Experts of a small language model.
Size: 8 layers, width 128, vocabulary 7669, 16.6M parameters.
Training: 258M tokens, 3943 steps.
Below are experts of layer 5 (counted from 0) of a mixture-of-experts language model. Rows are named router (the router's row for the expert), up (a neuron's input weights, with its number), down (a neuron's output weights, with its number) and show model dimensions 0-127. Each number is 50 + 12 x the weight over its row's rms, rounded and kept within 0 to 99.
Before each expert's rows: "comes before" lists some tokens at least twice as common just after its tokens as in all text; "mostly gets" lists some tokens that are sent to it at least half of the time. This comes from a sample of Wikipedia text that the model never trained on. Tokens count by the router's weight.

# expert 145
comes before: " ", " \"", "20", "19", " -", " The"
mostly gets: " —;", "%;", ");", "\":", " :", " -"
router:40 46 44 51 57 53 68 59 49 45 40 55 42 43 49 57 52 54 45 40 46 40 63 69 62 47 60 46 61 48 55 65 49 32 53 42 37 67 44 63 34 40 41 48 61 72 54 28 67 51 31 50 31 54 61 18 66 51 39 41 34 49 70 41 49 62 54 41 55 65 38 44 45 43 46 33 63 62 44 38 43 54 26 37 51 59 76 57 41 40 36 52 54 81 56 75 47 52 69 21 27 62 63 47 47 63 56 25 45 45 33 45 49 56 47 73 50 54 52 49 66 65 55 33 55 66 46 46
up0:35 60 65 46 46 38 52 39 36 37 73 72 33 16 36 59 56 44 32 69 41 28 57 50 74 59 45 48 45 42 61 65 53 61 51 50 48 59 40 70 46 45 51 24 49 56 63 45 47 55 48 55 48 55 42 47 48 38 42 57 53 54 67 58 36 48 51 61 45 54 50 54 59 51 43 65 46 51 34 63 36 48 53 35 38 56 41 44 59 42 54 67 48 56 43 58 54 56 30 52 26 63 55 43 52 50 51 25 51 48 63 27 70 70 26 50 45 45 81 46 50 67 80 36 49 31 61 50
down0:37 68 62 63 28 40 48 30 38 28 71 55 39 27 41 59 44 41 41 45 61 61 67 50 60 54 52 48 44 54 60 76 41 44 58 57 45 60 46 65 44 52 30 48 34 30 56 61 54 41 69 36 55 41 52 54 43 37 69 44 50 35 31 55 69 69 25 64 43 64 59 53 34 66 54 72 44 42 57 57 41 52 65 52 45 34 49 42 56 58 47 40 48 51 59 33 44 67 53 27 35 67 50 67 39 38 70 58 54 56 44 45 50 60 31 54 61 30 56 33 74 56 60 51 36 60 47 45

# expert 189
comes before: " the", " a", " his", " least", " its", " this"
mostly gets: " at", " during", " under", " over", " At", " After"
router:50 44 43 45 57 54 79 50 43 38 24 59 54 55 51 38 57 54 43 42 44 29 62 71 46 43 50 43 52 29 31 54 65 36 48 44 52 54 46 54 44 64 29 60 45 54 50 40 64 38 23 46 26 47 43 55 64 34 40 41 36 63 57 73 57 58 47 47 54 44 37 48 31 64 50 57 57 63 47 62 32 60 40 31 25 41 70 40 37 51 39 70 51 59 55 67 61 63 60 59 43 57 41 61 47 47 57 23 56 31 35 55 38 62 41 56 51 42 43 28 46 32 74 70 50 46 41 34
up0:38 74 39 64 50 47 63 60 53 50 43 41 75 58 54 24 54 46 38 45 61 46 37 44 52 65 64 49 35 38 27 34 55 41 52 45 47 33 58 49 32 63 50 61 58 47 46 14 80 37 54 53 44 47 37 69 44 37 52 47 49 43 45 29 52 27 45 54 59 56 42 58 52 54 48 64 65 43 45 48 55 36 45 46 53 32 62 28 22 56 49 48 27 39 36 43 50 51 41 41 51 39 39 39 57 59 42 58 26 35 68 50 25 64 59 63 43 57 30 53 64 44 60 58 43 59 33 52
down0:50 47 35 25 59 62 39 66 45 48 52 57 48 29 54 58 56 85 49 48 43 43 68 54 48 46 44 65 26 36 52 65 46 69 49 67 66 53 59 42 47 66 66 68 44 47 45 38 40 70 59 35 27 73 54 48 53 42 35 70 47 32 29 58 33 52 39 46 57 35 63 54 40 68 67 57 49 35 62 62 50 23 77 37 42 42 51 48 75 40 54 48 55 52 60 49 52 28 58 57 36 61 55 52 66 63 55 57 48 59 59 34 41 56 61 59 56 51 61 36 40 63 48 58 58 48 51 55

# expert 157
comes before: " ", " \"", " L", " A", " D", " S"
mostly gets: "|", "″N", " |"
router:38 48 20 44 75 47 48 61 52 58 43 57 55 53 49 51 73 49 45 53 26 36 56 79 44 63 61 48 54 41 39 43 48 56 40 44 49 59 47 53 41 35 64 67 57 70 47 34 68 43 36 42 37 61 54 34 60 60 58 37 47 40 53 61 37 64 62 32 50 52 39 43 31 46 66 58 62 56 50 48 33 50 38 24 40 56 70 49 53 52 47 57 53 62 40 61 59 64 62 21 26 65 57 48 39 53 77 36 36 35 46 56 44 69 54 72 46 31 52 27 40 43 60 42 56 47 47 36
up0:76 52 41 43 56 56 49 61 43 50 47 60 58 26 54 48 75 48 48 57 46 25 43 36 42 65 47 47 57 50 48 60 51 53 55 17 27 55 46 46 43 55 45 58 61 96 43 46 49 60 69 47 36 60 31 50 47 38 54 53 57 56 55 61 39 29 60 64 51 54 14 53 49 42 30 61 39 55 53 57 66 53 54 42 62 68 41 44 50 46 53 49 33 42 47 50 29 35 39 52 41 34 45 87 42 51 43 50 47 38 42 44 31 62 60 53 67 51 64 42 45 51 64 46 59 51 45 56
down0:61 53 54 45 65 45 36 53 38 57 53 67 54 34 64 54 60 26 45 68 42 36 38 41 52 43 47 43 27 60 61 41 51 49 57 51 35 60 39 66 56 63 73 49 73 48 65 59 42 62 43 68 57 37 50 48 47 35 44 53 74 56 74 51 59 51 65 40 56 43 38 47 74 49 45 30 44 48 53 56 59 48 57 74 49 57 44 56 62 41 46 56 46 46 50 46 45 42 59 32 58 49 72 37 45 60 34 53 61 51 52 66 31 71 44 64 54 57 57 99 37 47 60 41 60 71 71 45

# expert 180
comes before: "-", "|", "p", "is", "==", "   "
mostly gets: ":\n", " prov", "\"\n", " em", "\n", " col"
router:59 51 34 45 54 45 46 56 38 48 66 54 50 53 53 61 48 42 69 49 37 52 55 60 64 61 69 55 63 50 48 63 49 46 53 42 60 66 53 62 31 33 44 51 63 46 64 51 76 45 20 35 30 60 52 33 58 59 57 47 26 46 64 53 64 48 58 37 66 55 49 38 64 68 47 55 68 61 58 52 61 59 33 61 47 55 63 41 50 52 51 53 55 74 50 57 60 47 44 48 19 55 31 62 35 33 43 47 47 29 33 62 29 38 61 71 50 42 63 24 48 64 72 40 53 59 40 24
up0:45 75 47 68 42 50 46 58 40 68 52 58 61 58 54 58 57 62 57 21 09 29 55 49 52 49 56 48 58 34 45 47 59 49 49 52 50 57 71 48 56 51 55 68 35 45 47 39 70 59 38 42 40 49 65 55 44 61 52 33 53 63 43 41 73 53 54 62 34 57 43 43 47 38 54 48 53 60 54 51 46 61 50 60 67 75 35 72 65 44 51 59 44 51 58 59 25 66 56 48 45 46 41 70 74 34 59 66 47 30 46 56 40 44 70 61 31 46 75 32 68 46 36 61 52 57 33 50
down0:29 65 53 62 55 43 42 58 29 51 38 46 48 62 31 32 47 42 61 49 62 67 27 42 63 57 41 37 62 35 32 49 39 52 42 35 67 48 47 50 23 47 52 50 51 51 38 33 45 32 58 57 48 34 50 41 29 73 36 41 51 52 35 34 80 62 43 72 63 62 48 11 55 46 58 41 26 51 67 44 59 47 43 58 53 53 65 46 46 50 52 58 57 70 43 51 60 58 48 54 47 65 68 43 37 58 45 37 59 75 54 52 61 41 59 50 79 55 49 56 70 47 48 51 48 54 60 52

# expert 203
comes before: " ", " —", " −", " .", " +", " Yes"
mostly gets: "%;", " |", " —;"
router:24 46 38 47 59 52 65 42 19 44 51 65 45 46 56 63 56 34 55 39 28 42 60 58 59 49 62 59 48 52 66 45 52 42 43 53 57 47 43 59 34 51 63 65 65 59 51 44 58 32 27 53 32 69 58 47 51 57 47 52 36 35 47 57 43 72 65 33 54 73 34 57 46 60 76 59 50 60 57 50 63 50 43 45 43 59 77 43 42 41 45 68 65 74 48 62 51 58 54 29 15 64 38 41 46 54 54 36 43 44 44 44 44 39 40 76 38 45 51 42 44 63 69 51 50 54 41 27
up0:63 67 70 47 57 45 70 50 59 32 36 83 47 51 39 50 47 44 49 45 30 44 29 63 65 56 26 65 56 50 57 53 74 43 24 42 59 63 54 78 27 61 38 50 52 49 69 34 38 29 43 54 36 47 35 54 52 55 58 44 54 60 49 37 51 54 52 51 42 61 31 63 58 47 52 49 54 74 65 45 53 44 47 47 47 37 41 41 40 41 35 70 41 69 30 46 48 50 51 55 39 52 53 30 58 47 47 33 54 55 80 52 53 36 53 60 65 34 51 42 67 65 55 45 58 52 69 42
down0:35 46 46 30 68 31 50 36 50 36 35 45 31 44 49 44 58 35 42 53 63 57 55 21 26 47 44 49 31 56 56 46 62 51 62 56 32 34 46 72 56 42 59 43 52 51 60 63 43 64 56 68 48 68 46 62 75 68 45 55 38 57 49 28 42 42 47 47 57 39 78 51 51 50 66 44 41 67 30 59 49 69 44 58 64 58 50 65 62 55 52 43 47 36 35 41 59 33 36 32 46 44 38 65 46 55 48 57 50 52 53 46 43 64 59 77 72 51 56 74 53 59 44 47 34 47 77 65

# expert 241
comes before: "-", "==", "The", "===", "In", "|"
mostly gets: ".\n\n", "==\n", " =\n\n", "==\n\n", " ==\n", "===\n"
router:37 49 36 36 60 36 51 63 45 43 42 52 51 26 34 59 61 52 61 39 43 38 49 60 47 55 49 50 71 46 38 46 52 34 37 57 26 63 47 70 39 57 53 58 75 44 64 49 51 59 29 38 19 56 49 42 45 51 61 39 28 65 68 56 58 45 67 55 47 52 38 53 55 77 64 50 56 47 46 29 49 64 40 36 26 54 58 51 54 40 48 72 53 44 32 67 52 57 55 56 23 60 26 43 42 46 43 39 52 32 34 40 46 51 50 70 40 54 56 21 48 56 70 50 48 63 44 33
up0:41 28 40 56 47 36 61 43 61 46 46 48 51 23 38 51 50 56 51 51 51 62 26 61 32 52 67 54 40 58 54 48 36 33 37 67 30 70 37 63 69 42 48 20 59 47 56 42 51 54 59 48 44 38 52 50 71 53 46 51 51 51 60 73 41 54 53 51 56 63 56 50 24 50 40 39 54 52 55 56 20 55 35 46 54 62 43 69 55 40 51 63 21 42 39 55 53 53 49 61 61 34 81 54 30 46 50 52 53 58 39 41 23 53 80 46 63 57 64 58 60 53 52 65 53 63 57 65
down0:57 39 52 60 33 43 51 56 63 75 39 41 37 48 69 53 35 61 52 51 57 44 51 41 64 54 39 38 64 67 37 59 52 39 42 22 50 54 62 52 33 58 64 56 47 35 41 51 52 39 38 45 29 67 56 56 46 41 49 56 33 62 53 64 57 28 65 49 63 32 63 60 53 68 59 56 58 64 35 41 65 53 56 46 54 50 58 54 56 53 60 33 42 41 48 63 60 56 54 57 53 43 59 85 61 34 24 53 47 25 54 36 79 53 63 22 59 23 53 60 36 63 51 35 56 51 41 55

# expert 97
comes before: "20", "19", "18", "1", "2", "10"
mostly gets: " MPC", " Coordinates", " ", " Location", "_"
router:31 48 30 46 50 45 80 49 29 50 39 42 56 46 54 59 50 47 60 31 45 52 53 62 59 45 72 57 68 45 49 60 65 24 39 44 64 61 47 44 48 40 45 31 72 65 45 49 67 51 26 37 26 47 67 43 50 47 53 61 24 54 54 56 48 55 48 37 52 47 56 47 61 69 55 55 61 42 58 44 43 44 32 41 50 41 63 46 46 45 56 69 47 73 55 60 35 69 73 37 24 60 34 61 29 43 43 47 54 39 37 31 50 52 52 79 62 43 62 30 68 38 49 46 52 57 55 46
up0:43 52 53 35 85 60 57 56 32 68 46 47 55 40 33 48 38 46 61 49 36 58 39 80 51 54 40 40 66 38 74 43 51 43 57 59 54 51 32 43 53 48 43 59 46 57 53 37 54 53 48 39 36 40 61 56 65 54 55 56 51 43 62 62 53 47 46 46 22 52 49 84 44 40 49 23 49 57 55 52 50 81 65 41 45 47 55 45 52 37 56 61 66 38 58 55 51 56 57 49 40 46 49 56 65 33 46 53 67 48 64 46 33 83 28 29 39 60 56 55 51 37 73 30 63 46 36 64
down0:64 72 64 71 32 57 51 61 54 34 37 52 29 51 64 42 47 50 44 31 41 65 54 58 33 27 37 53 48 48 57 44 43 56 36 36 30 37 49 48 58 44 35 40 41 65 43 31 49 41 63 55 46 58 45 49 50 66 71 83 43 58 74 49 54 49 48 30 22 45 38 54 57 57 44 49 51 56 59 43 51 79 73 55 70 45 49 38 49 29 43 48 64 61 54 70 53 60 36 37 58 34 51 37 39 37 50 65 35 34 50 38 27 38 43 63 52 39 64 44 47 45 60 47 49 56 42 45

# expert 127
comes before: "-", "|", ":", ")\n", "–", "):"
mostly gets: ";\n", ")\n", "\"\n", " ch", ");\n", " Clade"
router:51 33 49 58 42 65 51 61 35 40 58 71 56 52 52 55 66 72 54 65 35 50 51 73 51 61 55 51 54 41 46 53 56 45 50 49 51 61 52 49 42 23 48 49 49 40 61 21 61 51 23 49 45 58 45 39 58 32 42 44 32 70 73 46 57 56 57 32 61 50 52 58 49 62 53 48 54 37 43 33 50 38 23 52 40 59 65 45 56 48 59 66 63 56 52 66 37 70 39 30 33 67 44 50 46 41 50 40 38 33 48 39 37 65 57 80 43 49 49 12 72 65 46 42 54 55 44 31
up0:49 49 53 51 47 42 68 68 55 47 56 65 53 42 59 57 44 57 60 60 47 49 72 60 57 30 59 35 56 41 44 52 29 44 18 29 43 50 55 47 57 19 62 37 39 41 70 59 38 72 33 67 45 60 53 35 50 56 22 36 54 50 39 42 40 79 61 49 49 47 41 49 66 36 33 60 52 76 67 47 53 54 23 45 56 55 35 54 40 56 53 58 47 56 54 51 38 55 26 42 42 62 46 47 46 49 42 53 55 45 19 39 51 63 38 44 31 45 41 45 40 48 61 31 65 52 48 33
down0:45 41 63 45 65 50 42 24 38 52 70 57 39 53 58 72 52 49 58 44 72 52 53 52 44 53 24 39 37 57 53 61 72 53 59 73 50 55 47 69 51 70 39 34 40 42 48 52 35 60 50 47 42 63 37 49 60 60 66 52 53 54 67 55 74 22 18 55 51 33 54 50 45 65 61 53 48 37 14 61 36 71 61 41 45 51 62 80 58 57 49 39 55 38 36 38 47 55 42 46 48 57 53 71 65 34 46 53 33 49 43 49 53 50 55 51 72 60 34 55 60 50 54 57 54 43 43 63

# expert 85
comes before: "20", "-", "19", "age", "aged", "on"
mostly gets: " per", " sem", "/sq", " Hind", "-h", "h"
router:51 39 48 63 45 50 61 53 52 46 33 43 35 51 62 40 47 56 42 47 29 60 39 61 71 65 50 46 62 37 45 53 50 33 37 54 34 50 52 71 45 53 26 32 55 50 49 20 61 36 27 39 47 67 65 27 36 33 36 46 35 55 50 48 51 43 43 40 49 42 49 48 45 64 52 40 66 59 66 47 42 52 40 45 35 38 49 35 26 46 46 65 59 61 61 67 48 44 56 43 16 69 38 48 36 57 70 50 39 22 37 37 47 48 62 75 51 36 45 24 45 54 55 49 53 47 56 33
up0:56 44 38 59 43 58 52 67 49 40 50 44 53 63 49 31 41 73 53 51 65 50 35 35 45 67 41 51 58 48 66 54 53 26 52 32 57 46 50 71 40 40 71 48 53 82 58 30 47 59 59 39 47 63 26 56 86 43 32 49 47 49 56 70 60 55 56 62 48 52 40 58 41 71 58 36 76 57 29 34 41 42 40 50 54 47 53 41 38 32 41 31 57 42 58 39 56 61 36 33 38 59 41 53 47 63 34 42 39 40 47 37 56 48 49 66 80 45 54 40 48 70 44 60 60 48 39 51
down0:55 65 34 52 58 40 65 47 67 54 44 61 46 28 32 80 59 53 41 68 54 45 60 54 59 35 44 66 43 54 43 25 52 48 40 41 66 37 35 49 39 45 67 69 53 36 63 30 54 50 43 81 48 46 61 25 50 66 46 35 25 44 65 60 50 44 65 53 48 24 46 35 42 44 69 45 41 22 61 57 79 55 53 38 58 48 62 55 50 57 30 60 61 44 41 47 41 47 48 38 58 21 42 41 48 51 51 63 53 47 43 51 49 55 61 54 37 56 64 59 55 41 56 36 42 63 56 46

# expert 211
comes before: " of", ".", ",", " and", ".\n\n", " to"
mostly gets: " front", " right", " west", " north", " concern", " care"
router:46 34 58 41 62 45 56 61 52 56 60 47 35 48 49 56 67 43 52 59 48 41 49 84 63 51 58 43 54 34 45 50 64 34 37 28 55 47 45 54 47 54 49 41 71 49 56 20 66 34 13 42 33 54 59 39 46 43 45 47 32 49 64 64 49 54 44 39 54 43 50 58 64 78 58 74 70 29 61 47 57 53 37 37 52 55 57 48 53 60 56 57 36 61 42 59 56 58 44 51 07 59 46 56 40 56 52 49 60 38 42 52 60 46 55 52 74 34 69 34 41 47 51 57 46 72 40 37
up0:52 56 46 49 60 55 44 56 08 58 41 66 57 43 34 54 31 37 56 58 47 42 36 23 53 56 43 77 51 51 29 51 41 63 44 39 30 43 50 47 52 54 60 51 50 55 61 58 30 73 50 57 59 54 34 58 45 54 46 57 35 34 35 53 30 45 71 56 64 35 53 66 78 58 36 50 20 49 47 38 59 64 44 21 31 41 46 43 49 36 59 47 38 37 52 57 23 55 49 56 44 63 37 54 45 42 43 64 50 45 44 54 39 37 53 50 41 72 64 36 53 58 58 37 52 46 47 55
down0:50 65 29 68 47 45 31 38 59 66 48 40 54 40 57 33 53 66 48 51 47 48 38 54 37 81 62 58 24 44 48 53 45 41 56 28 71 66 27 42 57 65 62 63 53 45 56 35 43 58 32 40 43 56 52 46 57 38 43 39 77 68 72 49 59 51 57 63 59 56 69 38 26 49 60 61 66 63 66 46 52 54 48 46 49 43 51 62 79 53 38 62 54 55 53 37 47 41 78 40 68 55 50 58 38 49 39 54 43 56 70 48 52 50 64 49 53 59 40 72 26 52 53 35 49 35 63 58

# expert 218
comes before: " was", ")", " is", " (", " has", ")\n"
mostly gets: " cont", " It", "He", " dist", " he", "She"
router:21 61 44 53 50 78 51 41 44 34 46 65 48 45 43 50 64 43 46 44 39 41 57 54 60 50 38 69 64 40 53 68 44 38 35 55 45 59 46 50 33 46 35 39 56 54 75 45 45 49 24 23 49 64 54 47 42 50 54 48 40 55 65 60 42 51 42 35 38 69 21 50 49 63 50 59 67 65 55 46 59 33 50 33 41 37 72 61 35 44 34 61 37 66 38 60 49 73 55 41 25 72 43 33 44 54 66 60 50 28 57 61 40 64 62 55 56 56 47 29 58 62 61 50 53 57 41 38
up0:51 54 57 48 46 68 43 42 37 39 39 75 38 53 38 43 57 39 84 49 51 43 47 68 56 47 60 49 42 56 46 44 29 51 49 37 65 81 60 23 24 43 37 57 58 48 64 41 45 55 49 40 53 64 60 68 53 56 30 44 56 40 71 52 50 32 42 43 46 54 42 52 38 52 66 70 68 41 43 60 38 58 63 43 74 29 59 54 46 34 21 65 40 50 53 24 37 56 40 43 33 60 46 43 61 49 43 54 52 54 44 46 58 60 55 48 41 54 48 62 68 72 51 72 52 39 43 66
down0:34 48 38 46 68 48 55 67 33 63 58 45 49 39 35 47 55 62 54 59 50 36 48 42 54 59 53 39 48 50 61 60 49 50 54 65 30 34 51 56 67 35 48 40 47 52 40 48 26 44 65 75 48 57 36 41 23 63 57 45 68 51 40 42 53 47 44 57 48 69 53 52 61 53 33 51 47 62 55 35 51 37 44 23 56 69 40 35 41 54 58 32 60 62 53 66 50 41 40 52 28 53 34 50 35 47 59 22 48 55 46 21 19 69 38 38 51 41 57 24 31 44 76 59 65 46 54 51

# expert 229
comes before: " is", " was", " has", " (", " in", " had"
mostly gets: " who", " This", "This", " Also", " It", " which"
router:18 62 33 47 55 49 54 47 29 42 52 62 52 45 53 55 58 48 63 36 44 34 47 82 60 47 51 64 53 44 52 69 53 24 49 51 53 57 44 67 49 38 59 39 63 50 66 52 56 35 42 45 32 43 53 32 63 47 52 53 58 61 56 66 46 58 42 42 46 49 18 58 47 54 40 61 56 56 53 37 44 46 61 49 31 49 71 42 44 43 59 51 37 68 58 71 52 72 58 42 25 75 32 50 40 60 58 43 47 33 44 44 25 60 63 51 55 43 53 38 73 61 65 50 62 65 38 24
up0:33 52 48 45 59 62 45 22 53 39 69 65 56 45 57 39 36 45 57 41 56 40 54 63 50 34 34 47 42 40 60 46 38 45 48 39 35 58 40 64 53 48 48 52 29 65 80 37 66 42 41 61 49 31 47 47 62 40 64 71 52 59 53 38 33 46 56 53 55 39 37 65 53 59 37 71 69 59 64 39 52 32 54 47 58 48 54 57 60 39 45 59 47 36 36 32 40 50 69 47 24 75 54 31 27 49 41 50 37 18 58 63 43 28 40 59 60 51 34 49 58 38 61 27 42 50 51 43
down0:61 44 43 41 47 51 58 47 62 55 18 45 40 45 44 46 55 61 63 60 42 53 52 45 39 83 55 51 40 60 48 39 34 65 69 37 45 52 46 42 59 26 65 50 48 53 38 31 53 31 57 23 44 45 52 52 35 40 90 49 34 36 60 82 69 58 33 40 38 59 62 49 70 57 64 46 49 71 28 56 69 62 53 48 52 46 53 43 53 37 79 65 45 48 49 61 48 64 59 52 72 41 42 41 47 49 59 46 53 43 53 43 49 50 55 50 52 46 70 56 45 36 60 48 38 55 64 35

# expert 53
comes before: ",", ".", " of", " and", " in", ".\n\n"
mostly gets: " man", " century", " people", " country", " period", " year"
router:59 35 31 49 46 52 61 66 39 52 50 65 39 32 40 48 70 39 49 69 42 39 55 70 62 58 47 43 64 38 53 58 39 44 39 40 51 55 48 56 47 55 42 52 57 55 62 39 51 20 36 48 41 59 65 39 60 43 56 48 41 51 79 69 55 60 54 25 61 56 50 52 45 56 52 48 54 35 53 26 52 72 40 48 39 58 52 48 32 47 57 72 42 65 48 66 56 54 53 58 20 72 35 75 35 53 55 47 27 38 42 50 32 51 76 43 41 47 51 21 48 38 59 49 54 72 48 39
up0:73 51 40 64 48 43 50 57 44 49 45 64 57 64 46 40 51 59 53 37 37 30 34 61 31 45 37 47 62 47 54 53 34 36 47 34 64 56 59 43 52 68 21 58 69 46 57 37 55 53 64 38 55 49 58 46 62 51 46 39 69 44 45 57 56 50 45 44 63 49 78 49 19 54 51 56 48 30 34 66 50 54 79 42 53 47 41 47 57 27 60 56 52 40 40 55 62 51 76 47 32 55 33 54 34 23 65 51 39 34 30 51 42 37 54 53 43 70 35 40 66 66 53 51 58 44 39 74
down0:23 45 49 73 32 33 26 33 60 34 54 41 50 63 46 64 54 61 41 49 27 59 60 39 66 33 48 29 71 68 21 57 41 46 50 44 46 45 48 63 57 71 59 57 45 43 58 54 51 41 53 57 31 52 50 33 38 64 73 57 73 69 57 30 50 38 42 36 57 44 61 43 44 51 44 48 56 50 59 57 52 65 58 66 39 60 68 46 34 36 46 57 46 47 27 52 48 46 37 58 57 39 42 55 66 52 36 64 36 47 37 45 60 58 61 46 46 57 48 46 74 37 61 72 54 56 73 41

# expert 120
comes before: ":", "\n", "-", " ", " (", " UTC"
mostly gets: " Website", " Phylum", " information", "Scientific", " Clade", " Animalia"
router:47 38 25 39 51 66 49 61 46 47 31 67 64 35 53 54 61 21 52 36 51 40 42 74 46 54 48 42 65 55 60 66 76 38 40 51 30 63 60 57 47 55 38 54 58 67 52 28 62 46 45 37 33 52 51 37 54 50 61 39 43 44 58 54 42 62 56 49 59 46 46 45 49 61 42 28 45 42 46 53 54 43 33 31 40 53 50 37 59 46 48 58 53 68 54 71 47 53 54 45 25 67 41 56 32 44 41 31 33 24 54 46 36 58 66 80 55 34 60 17 60 59 48 62 57 59 42 34
up0:47 50 41 26 55 31 54 70 57 41 43 45 77 50 66 39 52 24 65 37 37 64 60 55 44 53 48 44 54 43 64 61 62 43 45 26 36 32 56 25 62 48 28 56 51 51 60 55 53 50 60 57 42 37 41 49 47 54 45 34 56 33 44 54 61 47 33 50 53 44 35 73 41 61 57 35 61 45 46 44 40 55 53 11 49 38 46 54 48 61 38 28 51 69 40 61 44 58 52 34 54 54 50 35 35 34 51 52 35 66 45 48 59 25 59 78 50 42 34 44 50 44 46 51 80 50 37 57
down0:34 65 61 55 42 41 71 57 33 36 49 60 27 62 27 56 51 39 38 51 48 36 51 42 36 61 47 57 50 41 63 42 48 51 29 77 35 40 65 52 55 58 56 45 69 52 39 23 50 54 45 45 42 56 27 52 47 44 63 72 41 52 70 65 55 48 52 50 42 41 46 45 57 41 42 62 59 41 47 35 62 54 48 60 73 43 48 54 29 42 57 66 59 36 59 36 43 57 47 56 26 39 44 57 37 44 62 59 17 75 48 61 60 53 19 33 58 56 55 28 52 57 61 68 53 39 44 45

# expert 40
comes before: "19", "20", ":", "18", "1", "10"
mostly gets: " s", " Phylum", " Length", "DST", " Elevation", " Height"
router:44 40 30 51 53 55 65 74 39 39 45 58 39 41 38 35 63 43 50 42 49 45 56 54 62 45 50 70 81 47 53 62 59 42 50 44 39 59 34 38 30 45 25 48 60 51 44 38 66 44 39 41 32 44 50 46 43 29 66 46 26 59 51 55 58 55 54 41 60 39 52 62 56 66 55 56 62 25 35 42 38 49 37 35 49 35 57 51 48 54 35 69 45 69 49 62 52 71 53 33 31 66 35 47 39 46 49 52 33 33 41 55 38 51 53 90 54 42 55 37 72 47 49 41 48 65 37 31
up0:34 51 47 53 41 76 57 50 38 50 50 60 44 64 58 54 49 56 47 27 40 53 64 59 52 47 42 45 73 51 56 20 69 57 52 35 68 66 35 55 44 51 61 53 41 58 83 33 59 61 49 55 62 59 42 46 49 42 38 28 68 51 65 44 47 42 59 40 56 66 48 54 54 58 58 47 52 62 53 40 39 68 33 09 47 47 49 59 60 56 41 36 61 44 38 69 57 39 63 19 40 46 57 61 48 60 52 47 46 42 44 38 57 34 51 57 41 76 69 53 68 62 60 33 58 40 67 57
down0:46 46 64 66 36 49 53 56 48 72 39 44 46 45 29 80 61 39 40 62 47 49 47 49 61 54 51 39 61 61 62 43 55 49 43 47 51 27 53 36 37 75 79 24 46 46 60 51 37 44 28 60 32 59 40 59 74 52 41 57 47 48 49 52 61 38 78 25 77 55 57 52 69 50 51 71 36 58 36 53 57 67 42 39 45 49 46 39 36 56 30 39 54 55 51 51 56 65 58 57 43 61 73 61 58 47 59 33 36 55 68 60 66 43 49 40 55 61 64 40 48 62 53 64 36 50 41 54

# expert 185
comes before: " of", " was", " were", ",", " are", " is"
mostly gets: " troops", " soldiers", " they", " players", " which", " officials"
router:37 56 49 40 67 52 54 48 43 56 48 64 30 35 56 49 69 37 51 43 51 42 60 77 62 62 53 44 59 37 51 68 53 41 47 42 46 53 55 69 54 39 54 36 62 61 60 32 65 22 20 27 34 51 57 46 55 41 59 50 55 71 69 58 49 46 42 49 34 73 50 53 57 60 53 58 65 55 66 33 54 52 34 35 41 48 63 34 31 44 52 73 40 56 43 63 53 71 59 39 25 64 35 56 35 42 47 55 46 36 44 46 51 61 69 51 63 34 63 47 64 71 63 56 61 68 45 39
up0:54 40 39 44 54 57 41 37 40 44 37 55 49 48 56 52 66 43 28 79 53 34 61 38 56 72 47 40 53 47 35 62 44 32 59 57 66 51 62 61 39 67 59 46 80 61 58 50 32 43 40 40 58 44 33 53 79 46 27 34 61 59 51 66 54 41 50 50 43 57 26 68 39 61 49 59 39 76 67 67 57 42 47 32 43 56 50 16 57 47 49 36 54 36 44 56 40 42 42 39 41 66 44 42 59 42 49 53 63 48 66 55 49 60 49 52 45 24 45 45 39 58 80 53 51 59 51 47
down0:50 54 31 59 75 74 35 62 52 66 47 61 47 39 57 41 55 31 59 63 55 65 44 49 57 31 44 46 44 47 34 47 27 60 50 51 30 39 45 58 53 51 45 39 35 60 59 36 45 61 59 56 42 55 68 33 46 54 55 53 64 57 47 81 55 40 60 67 47 51 48 20 36 77 59 31 51 46 54 55 41 53 39 57 75 62 53 50 46 57 28 33 53 73 69 51 50 45 58 35 45 46 41 44 29 67 42 40 42 36 52 58 37 34 63 65 49 39 44 67 54 54 36 32 49 37 43 68